From a checkpoint of a small mixture-of-experts model trained on Wikipedia: 11 layers, 80 experts in each of 11 layers.
Below are experts of layer 6 (counted from 0) of a mixture-of-experts language model. Rows are named router (the router's row for the expert), up (a neuron's input weights, with its number), down (a neuron's output weights, with its number) and show model dimensions 0-63. Each number is 200 + 30 x the weight over its row's rms, rounded and kept within 0 to 999.
Before each expert's rows: a language model's description of what the expert responds to. This comes from a sample of Wikipedia text that the model never trained on.

# expert 17
What it handles: Spaces and fragment starts
router,162,208,194,197,286,198,206,205,173,165,252,204,190,235,217,180,224,211,180,205,208,202,163,186,218,200,188,227,194,214,180,191,181,249,201,197,224,156,212,234,179,185,234,208,200,235,203,217,209,224,217,261,197,171,175,197,235,222,227,201,202,171,149,232
up0,204,220,122,156,267,150,217,248,169,209,230,175,209,220,166,218,230,201,186,266,184,171,168,199,256,237,194,175,248,184,241,207,210,209,194,264,188,228,210,174,302,183,135,219,209,272,217,194,159,187,206,169,166,196,188,151,218,176,220,141,172,261,191,212
down0,208,186,253,216,133,257,175,175,178,179,173,171,234,214,173,219,221,180,174,189,179,258,159,197,163,233,230,190,185,228,188,217,168,260,164,166,265,172,187,236,247,183,208,228,208,192,230,150,193,180,211,171,252,206,235,179,193,195,173,238,140,213,205,179
up1,201,220,241,206,258,200,167,217,204,217,245,234,183,176,225,241,163,197,211,185,161,182,208,215,158,131,170,243,189,174,204,218,194,163,250,208,237,204,203,233,179,170,241,193,204,182,166,211,212,184,185,199,206,149,157,239,170,253,179,192,186,90,156,226
down1,202,184,143,191,209,161,188,169,223,218,160,222,206,208,140,208,212,197,189,169,211,167,242,159,228,224,214,252,164,238,171,224,190,184,135,204,228,185,191,188,235,190,226,156,176,215,174,165,182,169,186,226,206,190,228,170,201,209,197,196,143,194,197,234
up2,186,231,182,219,182,190,244,147,239,225,159,215,194,165,159,187,203,236,167,173,218,174,246,152,226,227,207,190,192,209,118,152,167,182,212,171,200,201,221,190,194,201,226,208,227,215,211,197,167,189,158,197,234,167,245,173,232,222,258,195,179,220,246,183
down2,191,206,215,150,218,196,195,193,211,228,197,234,260,230,202,209,189,186,145,198,180,216,242,192,190,242,188,226,176,241,196,195,199,157,219,179,225,223,187,177,220,223,217,226,210,201,195,208,222,220,183,192,278,199,204,152,265,159,240,211,244,204,252,145
up3,187,212,210,231,221,161,199,204,257,227,183,228,220,230,162,171,232,199,155,203,175,217,125,166,186,210,189,174,193,201,215,200,146,262,204,234,135,163,166,209,216,239,178,214,155,178,207,174,182,171,120,234,188,203,256,200,247,192,200,151,197,189,208,177
down3,162,202,223,205,210,212,221,301,239,225,183,231,240,204,201,193,236,218,183,177,178,207,238,202,186,164,189,182,178,210,200,186,182,217,245,189,178,179,198,156,193,211,202,168,159,157,184,201,217,185,225,199,253,199,227,215,225,155,225,231,215,215,213,230
up4,211,202,161,212,195,174,149,209,251,237,185,186,216,206,197,243,208,197,160,217,247,149,175,174,155,190,193,248,190,212,229,201,191,231,194,228,219,183,203,220,217,193,211,209,200,175,232,237,214,221,251,248,171,218,131,208,178,245,199,225,175,241,212,170
down4,225,226,139,178,230,204,190,243,198,228,215,198,203,219,192,201,164,122,167,205,187,242,205,213,181,201,201,158,236,200,209,222,247,185,183,222,207,172,198,170,139,168,168,220,226,159,166,222,192,217,214,190,190,228,226,210,217,183,164,216,211,190,221,261
up5,172,168,243,167,244,213,227,148,206,241,221,191,194,210,211,264,269,218,289,198,241,196,190,187,225,186,181,195,224,249,190,199,260,240,234,191,221,190,230,103,222,204,210,149,194,211,243,217,184,187,199,173,223,206,208,172,184,211,133,206,214,196,184,182
down5,169,209,178,188,153,192,196,212,210,242,191,209,237,179,206,266,205,193,176,238,246,193,179,176,172,188,256,212,224,164,247,129,209,198,175,196,126,141,199,226,134,233,226,256,220,221,188,249,191,150,209,240,216,226,211,159,178,162,226,177,148,246,224,136
up6,175,150,222,177,189,210,144,198,200,209,156,174,215,222,209,230,189,182,252,209,206,203,182,199,175,199,212,221,220,173,183,190,193,132,212,207,236,170,146,257,238,178,191,136,210,204,200,205,227,237,217,145,138,197,216,214,170,171,164,211,170,251,174,158
down6,162,190,184,197,233,239,194,209,211,176,203,194,177,209,168,162,253,202,196,197,144,194,191,222,186,223,177,197,185,276,184,199,160,201,216,191,251,202,190,143,212,208,207,210,209,200,275,155,231,181,250,168,114,128,181,183,192,163,177,224,269,198,194,221
up7,197,237,200,190,203,176,268,188,206,227,211,206,157,214,230,214,195,259,190,192,243,218,195,188,235,193,210,159,223,173,231,164,202,167,207,197,201,244,159,239,157,202,194,187,143,245,201,201,238,243,182,218,167,185,230,245,226,156,218,251,212,214,117,208
down7,176,188,226,232,144,198,217,196,239,269,189,206,175,212,168,201,170,187,167,191,240,247,258,215,180,200,157,164,145,218,243,259,201,144,170,231,175,243,238,182,143,196,173,201,229,210,190,250,140,177,208,210,200,215,148,230,225,191,202,169,241,225,164,223
up8,270,210,203,229,189,191,197,184,191,163,159,127,260,225,198,207,232,218,177,197,194,155,258,191,206,249,178,181,186,222,198,204,199,194,204,174,211,190,199,212,188,227,190,235,214,139,248,216,227,223,197,199,218,207,270,220,173,201,167,259,201,178,179,147
down8,264,240,230,189,171,182,189,180,169,208,227,231,219,151,157,153,226,193,163,196,183,206,146,191,222,203,172,203,170,216,227,184,218,243,205,245,242,224,204,198,200,189,181,195,230,202,179,221,177,166,182,223,205,199,207,265,228,202,208,210,160,288,206,219
up9,131,172,193,143,225,237,178,247,202,170,191,183,238,248,204,168,211,219,207,227,184,210,258,229,192,162,211,183,199,209,188,205,227,207,160,201,198,261,204,298,172,203,186,219,221,215,238,221,230,207,189,243,237,228,210,211,214,205,168,182,203,172,188,200
down9,219,193,176,184,170,192,218,171,214,219,183,213,232,191,211,231,161,220,199,203,187,215,244,132,242,211,215,126,168,229,231,197,215,208,145,166,252,234,154,225,191,162,207,219,203,221,271,194,200,131,158,198,205,228,228,143,159,229,272,178,206,252,192,241
up10,224,245,222,186,235,190,136,201,216,175,214,171,236,248,181,133,252,159,224,151,215,185,160,237,172,203,236,192,215,188,234,217,205,190,170,182,154,215,170,205,260,237,183,160,195,162,200,218,204,228,168,215,202,168,234,198,229,202,196,193,219,179,195,245
down10,251,203,242,234,222,159,180,224,198,238,304,224,191,199,141,154,206,250,204,196,211,156,224,229,207,203,179,173,189,185,227,228,191,141,235,196,230,160,213,201,291,231,236,210,135,175,241,174,168,196,209,196,240,154,175,178,185,214,195,220,181,183,199,210
up11,210,202,196,213,203,180,276,236,242,230,187,179,213,237,204,225,192,240,168,178,197,183,177,144,188,212,176,171,155,234,216,240,241,195,210,187,201,206,214,166,178,190,251,204,174,146,162,221,237,175,244,218,179,239,180,203,206,210,175,256,260,201,155,188
down11,243,246,187,212,225,149,234,212,247,195,78,197,209,210,215,155,157,176,240,172,196,169,189,222,171,168,155,148,232,192,211,229,170,188,174,184,132,133,222,208,149,182,154,233,209,210,229,209,152,147,215,217,245,206,214,201,199,243,230,184,194,161,191,213
up12,183,177,219,183,204,204,168,239,218,233,202,210,169,182,186,195,156,244,185,258,191,205,181,207,257,218,214,193,163,167,128,224,173,189,150,217,175,206,204,208,189,210,192,162,180,244,174,214,199,205,195,177,197,125,174,237,179,213,213,212,206,216,130,208
down12,138,150,239,198,233,228,138,227,260,238,206,194,286,169,227,222,183,209,187,257,179,163,152,203,207,166,186,269,209,188,256,245,246,213,182,145,258,229,152,187,182,226,177,195,151,169,156,196,237,175,210,206,203,175,242,172,214,156,201,216,218,126,190,151
up13,234,153,214,182,184,144,195,204,153,236,148,240,169,235,226,181,193,217,237,174,228,174,216,208,261,175,206,174,162,182,201,194,178,180,216,245,165,190,141,180,242,236,169,168,120,204,251,185,188,185,197,205,203,193,200,206,190,196,217,152,205,212,226,198
down13,209,206,200,204,187,201,223,219,209,183,86,176,180,175,245,209,226,177,230,232,199,196,178,190,159,182,180,182,213,150,185,142,132,155,148,165,167,160,236,162,225,171,205,253,177,202,151,186,210,153,178,197,287,167,194,172,209,176,179,202,184,203,180,174
up14,201,147,212,208,159,135,176,225,250,186,204,249,164,162,224,198,183,240,192,232,171,226,223,242,204,234,258,198,144,225,163,221,208,209,151,191,163,220,157,206,227,230,236,193,191,174,242,170,180,226,223,189,198,196,192,182,219,194,211,215,188,237,202,222
down14,210,165,200,159,157,175,147,184,178,227,172,214,197,160,176,238,269,212,190,212,170,206,223,210,195,180,173,206,205,217,224,195,136,211,208,245,225,196,205,173,182,200,168,221,171,230,185,196,108,168,204,207,194,154,182,238,230,270,214,225,252,220,174,262
up15,209,172,240,166,206,212,237,146,201,190,217,157,249,227,183,174,223,215,226,212,183,173,160,173,181,136,134,162,225,231,225,210,172,211,239,236,156,175,188,250,197,265,145,206,182,174,207,191,190,155,200,211,206,183,220,232,251,206,131,186,253,188,208,220
down15,181,214,213,208,221,196,183,199,200,193,212,149,197,247,191,214,160,233,200,207,125,212,198,174,171,222,259,229,167,138,211,211,228,230,209,159,170,199,200,151,216,166,201,189,167,197,227,202,225,174,240,200,166,211,263,181,244,168,219,186,210,149,175,186
up16,202,214,172,189,201,174,232,174,184,247,301,218,160,215,199,203,196,227,206,176,185,235,182,195,212,183,187,203,221,257,154,177,214,161,190,178,206,154,187,181,182,218,252,121,192,172,266,236,186,245,224,241,234,165,187,221,207,229,191,154,188,191,183,206
down16,223,147,159,191,245,220,175,221,199,198,188,181,181,206,163,207,183,200,196,212,205,214,223,228,150,261,214,202,238,223,150,239,210,210,201,147,166,170,170,248,201,139,203,236,210,237,169,250,172,200,230,251,190,241,189,178,207,262,191,207,235,201,167,162
up17,233,248,202,194,167,207,158,204,177,265,222,194,180,196,197,156,232,204,170,180,177,183,206,190,196,223,183,203,218,243,121,169,200,220,246,160,229,185,173,169,190,199,245,152,215,188,196,215,240,215,162,263,221,194,211,149,242,228,219,208,223,208,192,184
down17,234,254,231,178,168,149,178,213,161,242,282,126,198,202,218,220,205,162,218,242,231,140,205,233,205,197,222,193,174,232,193,123,184,174,155,188,206,201,217,239,133,204,279,184,259,207,190,256,168,164,163,179,168,220,185,187,211,231,170,208,175,179,187,215
up18,201,198,219,215,202,221,213,198,190,206,192,211,196,182,209,191,213,240,143,213,217,210,207,180,207,212,214,215,165,199,196,183,243,216,237,248,161,187,214,257,184,202,175,217,192,237,177,199,218,217,142,247,214,231,225,274,183,210,167,212,182,195,196,214
down18,232,199,210,187,226,246,183,238,186,181,236,239,244,217,183,254,249,224,237,190,203,214,177,197,215,225,210,195,156,170,232,146,164,200,182,193,193,219,237,200,194,246,216,177,150,186,230,190,187,169,190,258,234,209,201,221,205,213,204,176,208,195,216,188
up19,223,205,240,175,207,170,215,166,150,163,197,172,173,197,185,135,245,226,185,195,218,264,187,191,255,224,172,237,201,236,205,229,130,208,207,185,196,168,201,131,218,230,228,257,194,225,186,204,241,235,170,153,208,206,192,177,228,238,192,234,205,168,236,121
down19,252,197,199,239,162,157,146,224,189,199,143,233,120,184,219,203,238,211,190,153,212,235,215,210,222,223,214,191,176,171,222,175,175,237,193,162,256,115,237,258,218,151,145,181,162,198,221,198,136,219,239,189,206,216,177,258,204,191,104,191,169,193,215,183
up20,215,227,174,206,188,188,153,178,236,241,169,159,97,278,146,169,212,165,167,196,231,192,184,194,177,215,181,238,215,219,183,175,193,196,196,185,207,194,244,219,185,217,228,189,244,164,201,245,202,215,203,227,214,167,182,142,207,186,240,254,187,204,217,154
down20,173,225,197,214,225,148,168,186,199,206,223,151,166,183,185,181,221,213,225,269,115,133,239,219,190,180,192,174,207,231,191,155,150,187,231,223,236,204,180,229,192,217,179,152,197,198,226,206,184,226,224,219,243,180,238,195,162,212,177,164,248,221,200,167
up21,226,228,201,203,153,187,232,201,194,210,195,190,193,180,173,155,205,218,179,203,214,188,204,186,209,252,246,228,176,140,190,185,199,179,246,211,216,246,192,198,181,209,238,231,150,226,139,196,191,211,212,168,173,189,158,235,179,254,227,201,211,117,185,200
down21,230,136,183,189,225,175,150,157,196,188,192,261,240,213,245,196,219,222,222,209,178,194,213,244,161,208,235,143,173,180,167,177,159,204,196,192,152,211,240,204,222,176,205,158,204,208,205,209,204,166,211,198,232,244,205,243,154,156,158,203,222,217,204,222
up22,196,211,252,215,194,224,176,249,179,219,240,194,172,174,203,218,213,185,248,212,188,236,158,244,179,198,206,240,237,216,158,192,212,202,220,194,230,190,162,237,135,159,190,166,212,159,167,208,190,222,185,200,191,228,217,231,171,265,182,183,142,243,241,171
down22,255,207,147,187,166,198,202,220,202,177,202,247,129,160,183,160,179,204,179,247,189,236,214,175,191,232,218,154,190,191,167,161,223,171,210,127,220,189,165,213,239,242,181,148,227,191,228,217,215,183,245,196,129,202,193,232,246,221,205,170,206,174,237,229
up23,250,190,223,234,223,160,211,173,167,218,222,182,217,214,210,199,172,126,238,222,178,224,182,171,192,230,202,191,192,154,206,212,203,223,217,204,227,230,229,198,239,208,184,237,190,187,156,226,252,108,213,214,197,138,217,190,225,140,168,244,196,187,195,194
down23,125,229,191,198,213,243,227,164,193,250,226,193,181,150,178,226,174,197,233,195,189,164,200,222,175,229,222,148,230,184,223,196,159,192,183,136,196,236,195,219,208,204,191,154,195,192,206,221,209,163,213,169,187,167,228,227,201,226,193,289,201,195,154,218
up24,172,221,198,198,227,164,207,203,266,210,219,218,268,126,179,171,118,223,181,150,222,157,239,206,163,211,243,209,178,167,199,240,173,224,207,187,164,215,197,212,180,172,222,280,146,156,209,198,229,149,154,188,163,207,170,216,154,246,194,223,175,222,191,176
down24,209,196,193,238,155,210,216,213,193,200,150,190,206,227,175,218,185,191,170,191,183,213,195,158,179,188,186,159,239,212,172,212,179,192,208,165,176,200,169,235,214,175,235,216,196,223,168,185,166,164,156,211,220,250,184,235,192,176,150,170,196,166,136,211
up25,163,197,166,226,228,216,179,212,201,247,203,230,163,178,246,169,200,184,187,188,181,200,122,204,241,236,189,165,180,168,219,195,219,179,194,171,187,205,137,193,253,231,178,154,202,233,191,227,209,196,196,249,172,216,174,143,254,251,213,213,164,210,171,147
down25,200,212,207,174,240,238,207,265,172,189,114,249,235,173,221,193,235,230,143,235,204,200,207,249,189,236,215,212,257,176,246,190,184,213,215,173,194,153,203,197,221,243,216,220,236,200,199,258,235,211,161,216,259,180,198,242,108,218,261,186,204,170,194,164